config.yaml
n_layer: 14
moe_layers: [0, 1, 2, 3, 4, 5, 6, 7, 8, 9, 10, 11, 12, 13]
rope_base: 10000.0
rope_fraction: 1.0
init_std_qkv: 0.0442
warmup_steps: 50
decay_fraction: 1.0
seq_len: 256
Below are experts of layer 4 (counted from 0) of a mixture-of-experts language model. Rows are named router (the router's row for the expert), up (a neuron's input weights, with its number) and show model dimensions 0-127. Each number is 50 + 10 x the weight over its row's rms, rounded and kept within 0 to 99.
After each expert's rows: "mostly gets" lists some tokens that are sent to it at least half of the time. This comes from a sample of Wikipedia text that the model never trained on.

# expert 50
router:63 55 48 59 62 37 42 65 69 41 42 43 36 53 48 54 48 41 50 53 51 59 43 54 45 47 41 34 43 53 50 32 55 45 39 55 56 51 46 56 33 58 69 39 50 44 49 46 40 58 45 60 76 44 47 45 57 62 35 48 54 39 33 37 65 49 46 28 44 59 43 57 45 62 37 38 38 54 42 52 60 74 44 48 25 45 66 42 43 31 57 50 59 57 62 46 53 44 52 66 42 51 33 40 52 39 46 58 58 41 32 46 46 64 59 67 61 59 41 47 63 54 49 61 50 61 56 47
up15:67 58 36 54 48 59 35 46 43 35 45 56 35 54 34 54 51 56 70 48 37 61 59 41 49 43 60 57 40 31 42 46 35 38 48 55 74 35 34 49 59 47 53 35 63 50 55 57 43 45 45 64 58 43 42 51 57 60 50 44 54 59 56 74 49 47 56 34 64 41 66 48 39 52 45 40 50 49 36 40 33 51 55 46 30 62 52 61 50 69 67 57 55 39 41 63 52 42 48 50 53 31 55 42 51 56 46 70 60 66 56 55 57 50 65 47 66 43 44 49 39 52 59 43 55 42 38 53
mostly gets: "ac", "Ac", "activ", "Mil", "Sour", "Av"

# expert 51
router:47 70 48 67 61 41 41 66 55 53 46 46 50 46 27 46 61 39 50 66 46 60 50 56 53 55 59 42 54 40 25 50 60 67 37 51 46 39 52 50 49 42 31 38 53 65 62 39 30 60 52 54 56 58 51 53 54 49 39 50 49 58 66 66 56 49 41 43 53 30 56 53 39 51 38 63 51 54 39 59 55 58 62 55 52 57 43 52 65 48 45 57 46 50 49 42 48 45 30 49 35 64 45 61 45 60 72 54 34 57 65 48 45 63 42 67 39 52 68 59 41 48 37 38 49 60 43 28
up2:59 46 44 62 58 52 45 58 63 45 72 60 50 49 60 62 67 55 57 57 40 45 38 47 53 47 61 54 37 34 39 50 54 45 44 41 35 44 50 58 37 41 53 49 45 51 77 39 57 27 48 44 55 45 57 32 49 66 44 66 70 48 61 56 45 46 44 45 53 32 61 68 49 72 52 42 32 54 53 59 48 68 56 48 55 59 40 57 63 44 56 60 45 38 42 33 45 42 40 63 43 41 35 56 54 49 59 47 49 33 43 64 62 63 65 57 41 46 41 39 56 46 68 48 52 42 41 48
mostly gets: "York", "ville", "Rh", "ol", "itz", "bre"

# expert 27
router:56 33 62 53 50 39 50 36 60 55 48 45 61 47 36 58 56 46 32 49 47 55 48 42 73 41 55 43 58 37 53 36 53 50 49 58 71 54 63 53 66 48 53 43 38 58 54 56 50 33 46 29 63 32 48 41 35 42 43 64 54 52 52 37 50 47 46 61 38 55 48 35 52 59 48 39 40 48 59 46 33 48 45 47 60 40 28 75 45 51 70 51 60 69 55 66 45 54 60 40 56 36 53 61 48 58 61 43 49 46 43 52 48 73 56 61 58 33 45 55 45 42 47 65 57 56 33 43
up2:31 73 60 48 47 49 40 48 64 61 52 58 47 45 52 40 54 38 44 57 59 41 60 36 51 61 40 31 42 51 49 50 48 48 45 43 53 43 55 62 52 54 55 34 48 37 53 42 52 51 65 41 52 49 66 49 47 48 28 58 69 41 59 53 46 51 54 60 61 73 17 72 42 43 55 59 61 61 48 54 58 73 59 52 52 42 53 44 63 38 54 39 46 53 60 47 53 67 37 50 42 64 54 58 56 41 58 47 27 43 46 48 45 45 55 43 73 32 50 68 52 55 43 48 48 55 45 42
mostly gets: "is", "ines", "onic ", "les", "ous", "ise"

# expert 46
router:35 46 56 45 43 34 43 37 53 59 69 48 65 51 34 58 38 57 65 50 54 55 54 53 72 50 49 46 50 42 54 55 52 45 50 49 60 51 48 44 52 45 53 53 47 37 63 60 56 42 47 44 64 43 61 41 46 48 57 65 60 57 49 59 78 32 35 44 38 50 35 41 54 62 60 36 52 24 66 42 64 62 50 44 54 67 48 54 44 56 58 34 53 30 43 62 26 37 52 46 61 33 63 61 46 44 48 57 48 44 44 51 67 40 40 49 42 40 48 53 50 40 62 68 46 58 58 57
up2:30 68 46 43 36 58 41 61 52 50 51 52 49 39 44 44 65 45 57 60 51 35 46 58 47 48 47 49 49 48 41 44 61 58 46 58 36 60 63 43 56 62 42 45 63 54 53 26 44 54 54 53 29 36 34 38 54 33 34 47 62 56 57 50 44 52 52 59 37 59 60 41 52 64 49 67 39 54 47 62 52 35 33 57 41 48 42 67 38 37 28 49 50 50 54 32 31 67 51 48 48 59 62 46 51 57 51 55 64 53 55 45 52 59 55 40 43 47 72 75 45 61 46 53 37 56 67 56
mostly gets: "for ", "from ", "In ", "On ", "during ", "against "

# expert 33
router:39 60 55 57 59 61 55 41 72 28 54 65 43 29 64 56 51 70 43 50 59 57 42 44 44 58 50 47 49 53 52 53 57 41 47 53 29 32 57 44 57 50 52 25 47 49 49 39 47 34 40 61 42 46 33 51 59 47 40 54 51 38 35 51 44 50 57 59 51 66 51 48 70 35 41 51 60 58 58 40 41 46 59 48 50 40 40 57 48 44 38 57 54 67 41 47 52 43 65 58 39 48 55 27 50 31 60 49 42 66 42 33 46 39 52 44 55 70 58 62 30 49 54 45 65 51 52 50
up7:53 48 43 45 40 58 57 58 55 53 57 70 56 58 50 49 52 41 50 46 69 55 52 61 66 42 51 47 53 56 47 52 67 32 35 50 57 41 52 62 54 44 42 39 38 50 58 62 43 51 50 47 46 72 36 56 50 61 33 53 43 49 53 63 44 53 59 53 63 64 52 67 57 32 52 58 45 52 48 55 56 50 36 55 56 69 50 60 39 68 30 47 42 59 73 41 47 30 40 61 67 45 62 46 40 34 57 61 51 58 50 44 54 45 64 64 43 45 61 56 55 54 75 65 73 37 44 45
mostly gets: "ill", "Lu", "pain", "Hun", "Boy", "el"

# expert 52
router:44 55 67 58 39 41 44 47 51 39 46 37 61 60 60 63 42 50 67 63 54 44 49 47 43 63 50 45 50 63 44 68 57 41 59 40 65 66 43 64 46 44 42 56 46 53 44 37 55 51 44 36 46 60 53 61 48 62 56 43 22 65 46 41 56 56 63 46 71 58 40 57 56 35 53 42 53 66 39 50 44 53 40 54 42 63 63 48 40 45 51 43 28 52 38 37 35 45 57 39 44 43 40 43 52 38 59 43 36 66 59 33 41 36 37 34 43 63 59 39 68 57 59 44 65 50 58 52
up14:37 36 59 54 39 55 47 30 50 49 65 35 60 55 45 55 43 52 36 47 66 51 45 33 39 65 49 52 61 54 53 57 49 33 52 46 41 41 51 50 49 58 80 57 47 52 47 66 42 36 44 47 61 47 49 46 53 43 65 44 55 51 61 51 44 49 56 68 27 44 62 50 59 52 59 50 28 56 65 52 60 39 61 42 40 38 44 54 46 46 40 53 59 67 70 56 36 46 63 49 41 66 63 57 50 56 39 58 68 56 39 51 68 53 17 57 50 54 54 48 46 48 48 44 54 66 47 54
mostly gets: "\n\n", "== ", "=== ", "List ", "==== ", "Preceded "

# expert 11
router:63 69 51 42 65 59 60 65 35 53 38 48 38 38 39 53 53 58 61 31 66 60 52 68 32 51 41 38 48 58 47 65 48 38 61 60 31 38 62 45 45 36 51 40 52 61 42 42 53 52 36 59 61 38 50 35 55 39 37 53 50 57 39 48 41 48 43 39 63 67 49 47 50 36 33 59 51 63 38 48 50 52 35 44 44 54 48 36 54 40 38 52 43 51 45 37 79 48 37 44 41 49 36 52 42 61 48 43 49 32 67 39 42 48 38 44 52 54 37 41 53 62 49 39 46 53 53 53
up7:49 54 57 52 49 31 58 55 60 58 42 50 44 69 45 24 45 50 38 60 50 37 44 24 49 47 65 59 65 62 51 50 46 69 56 73 50 39 51 64 42 56 35 40 40 50 56 65 49 23 56 65 70 56 46 46 48 54 64 54 55 50 49 51 49 48 60 51 42 54 33 45 52 58 65 49 46 62 62 38 47 66 44 31 41 48 52 42 52 50 40 48 41 66 50 48 58 47 54 39 49 49 38 46 41 45 52 48 42 41 42 46 35 46 59 59 67 45 61 65 71 38 62 46 50 39 43 65
mostly gets: "Thomas ", "Northern ", "large ", "181", "Squ", "North "

# expert 13
router:54 63 56 48 64 62 61 57 34 51 37 48 42 37 42 56 55 56 64 28 71 58 55 62 35 56 45 38 42 53 46 69 56 48 61 53 30 39 58 56 49 36 51 38 52 63 39 44 45 50 41 66 62 40 59 36 40 38 43 57 53 63 38 43 44 47 38 30 69 70 51 45 50 41 44 63 45 57 45 40 47 55 33 44 42 61 53 44 50 39 42 48 40 48 43 46 76 49 42 49 47 44 45 62 39 54 48 52 48 32 69 35 36 52 36 43 51 47 32 41 54 60 48 51 45 52 46 55
up4:62 53 51 51 56 38 40 41 49 44 31 49 56 57 58 60 49 68 53 73 61 60 60 42 39 57 38 58 31 50 46 66 36 48 71 51 45 49 41 59 52 49 61 45 42 63 57 61 37 71 68 50 52 45 46 53 36 60 41 36 35 56 56 42 56 47 43 58 59 57 41 39 63 65 44 49 71 45 31 66 53 61 56 43 47 54 59 61 42 59 54 32 72 49 55 46 52 60 46 51 71 50 59 63 45 58 61 53 48 49 43 47 52 65 68 51 59 53 53 64 57 46 53 64 59 52 51 33
mostly gets: "of ", "====", "===", "==", "|"

# expert 34
router:64 71 53 43 66 61 61 67 36 55 40 50 40 39 41 55 55 59 61 32 68 62 54 70 33 53 43 39 50 61 49 66 51 39 62 62 33 40 64 46 46 37 52 42 54 63 43 44 55 55 37 61 63 40 52 37 57 40 39 55 52 58 41 49 43 49 45 40 64 69 50 50 52 38 33 61 53 64 39 49 52 55 36 45 46 55 49 37 55 42 38 53 45 53 47 38 82 50 38 45 43 50 37 54 44 62 50 44 51 34 69 41 44 49 40 46 53 57 39 41 55 64 51 40 48 54 55 55
up3:42 48 57 63 70 43 36 51 42 78 55 48 56 58 47 52 40 55 57 50 47 52 45 51 51 46 60 48 39 59 36 52 60 51 44 45 46 59 31 38 71 52 40 63 37 62 41 50 41 41 51 52 52 47 43 48 43 77 34 54 59 54 51 46 44 53 47 52 59 58 48 54 58 76 66 70 58 48 55 41 55 63 50 57 52 63 47 47 40 59 68 52 40 55 69 50 55 50 58 37 61 54 53 49 33 50 56 30 36 36 36 44 40 47 65 48 51 33 51 53 49 68 64 64 39 54 62 69
mostly gets: "Red", "Indep", "Bel", "Ed", "coun", "Pal"

# expert 9
router:65 63 48 43 49 64 57 41 55 42 52 42 33 54 55 36 63 40 61 48 74 46 50 63 44 43 73 36 51 46 39 41 55 54 46 46 60 57 46 58 37 37 47 63 35 59 51 43 31 40 49 57 57 52 47 65 53 32 48 52 56 61 58 50 67 53 49 52 70 74 55 66 40 68 38 38 47 40 53 48 67 30 53 52 56 44 44 50 39 45 40 47 57 46 41 34 43 55 40 32 49 44 65 45 54 45 55 48 46 37 41 68 46 42 44 65 61 43 72 49 37 53 51 54 55 47 45 50
up3:52 49 64 52 48 58 55 45 47 58 55 64 44 32 41 66 42 45 59 70 39 29 33 48 52 38 74 48 31 54 42 45 53 43 35 43 35 38 45 32 47 42 64 34 72 46 48 45 51 51 58 40 44 35 45 45 73 44 40 44 53 54 46 47 51 46 49 48 58 49 38 50 60 37 55 52 51 43 75 48 53 58 63 42 59 39 56 50 52 46 40 54 47 52 57 45 37 61 47 42 67 61 53 35 55 30 43 60 48 48 54 33 52 46 49 70 69 44 64 50 60 36 59 56 61 62 53 50
mostly gets: "et", "contr", "Not", "but", "ent", "Mat"

# expert 36
router:66 55 64 50 46 59 51 57 61 53 36 48 61 58 50 48 54 43 51 64 53 27 72 27 59 58 56 55 58 61 43 51 58 50 58 37 40 54 63 32 44 50 50 49 66 45 67 38 38 50 48 41 38 52 61 48 39 50 62 47 25 51 45 46 43 61 61 32 39 43 50 38 58 59 55 56 42 52 47 45 41 55 44 60 50 71 48 46 40 61 56 40 47 34 40 42 54 73 74 53 50 51 41 54 44 34 52 38 49 57 49 65 42 54 55 37 50 59 59 77 66 51 54 58 51 54 57 48
up4:47 46 43 43 49 45 59 47 47 38 60 53 58 48 47 60 52 62 61 52 49 59 54 48 41 49 61 53 63 28 59 68 53 42 56 33 60 52 41 48 49 53 56 41 64 60 33 48 47 45 39 61 56 49 56 67 38 63 57 61 53 45 48 69 46 67 46 71 47 49 75 59 57 56 38 54 48 68 62 33 36 25 61 48 60 48 16 46 70 41 56 50 27 66 53 35 56 47 43 43 53 38 45 49 53 30 44 48 52 45 57 57 56 40 43 63 47 51 49 41 46 48 52 48 47 54 49 52
mostly gets: "\n  ", "\n", "\n ", "\n    "

# expert 60
router:67 56 50 53 47 50 59 63 39 55 41 32 38 53 47 46 64 49 57 72 35 54 47 50 42 38 41 54 55 38 48 40 48 39 63 46 54 64 55 62 36 70 54 48 46 57 46 57 59 44 50 64 43 29 41 51 44 50 33 73 44 46 54 32 49 54 52 61 68 53 59 45 44 56 54 53 49 70 47 59 57 53 34 46 43 37 48 49 63 46 41 49 41 47 52 40 53 43 43 35 47 38 59 66 63 50 33 51 54 38 57 40 66 63 40 45 81 60 40 49 42 40 33 32 61 50 47 48
up7:52 45 53 62 51 42 71 47 43 60 53 45 50 56 39 55 60 40 61 60 49 44 44 44 67 55 54 56 49 61 48 26 31 54 33 47 24 50 58 66 31 73 62 57 41 69 50 48 69 54 52 65 49 38 54 45 64 45 65 53 55 38 46 46 71 63 47 55 49 43 59 26 44 49 53 54 60 50 52 51 61 64 59 63 56 29 63 48 50 59 50 59 55 47 48 46 46 54 50 47 69 49 40 46 52 49 37 45 39 42 57 51 69 57 49 55 36 56 66 46 61 58 58 60 44 36 59 57
mostly gets: "men", "Christ", "Ben", "Jon", "women", "ben"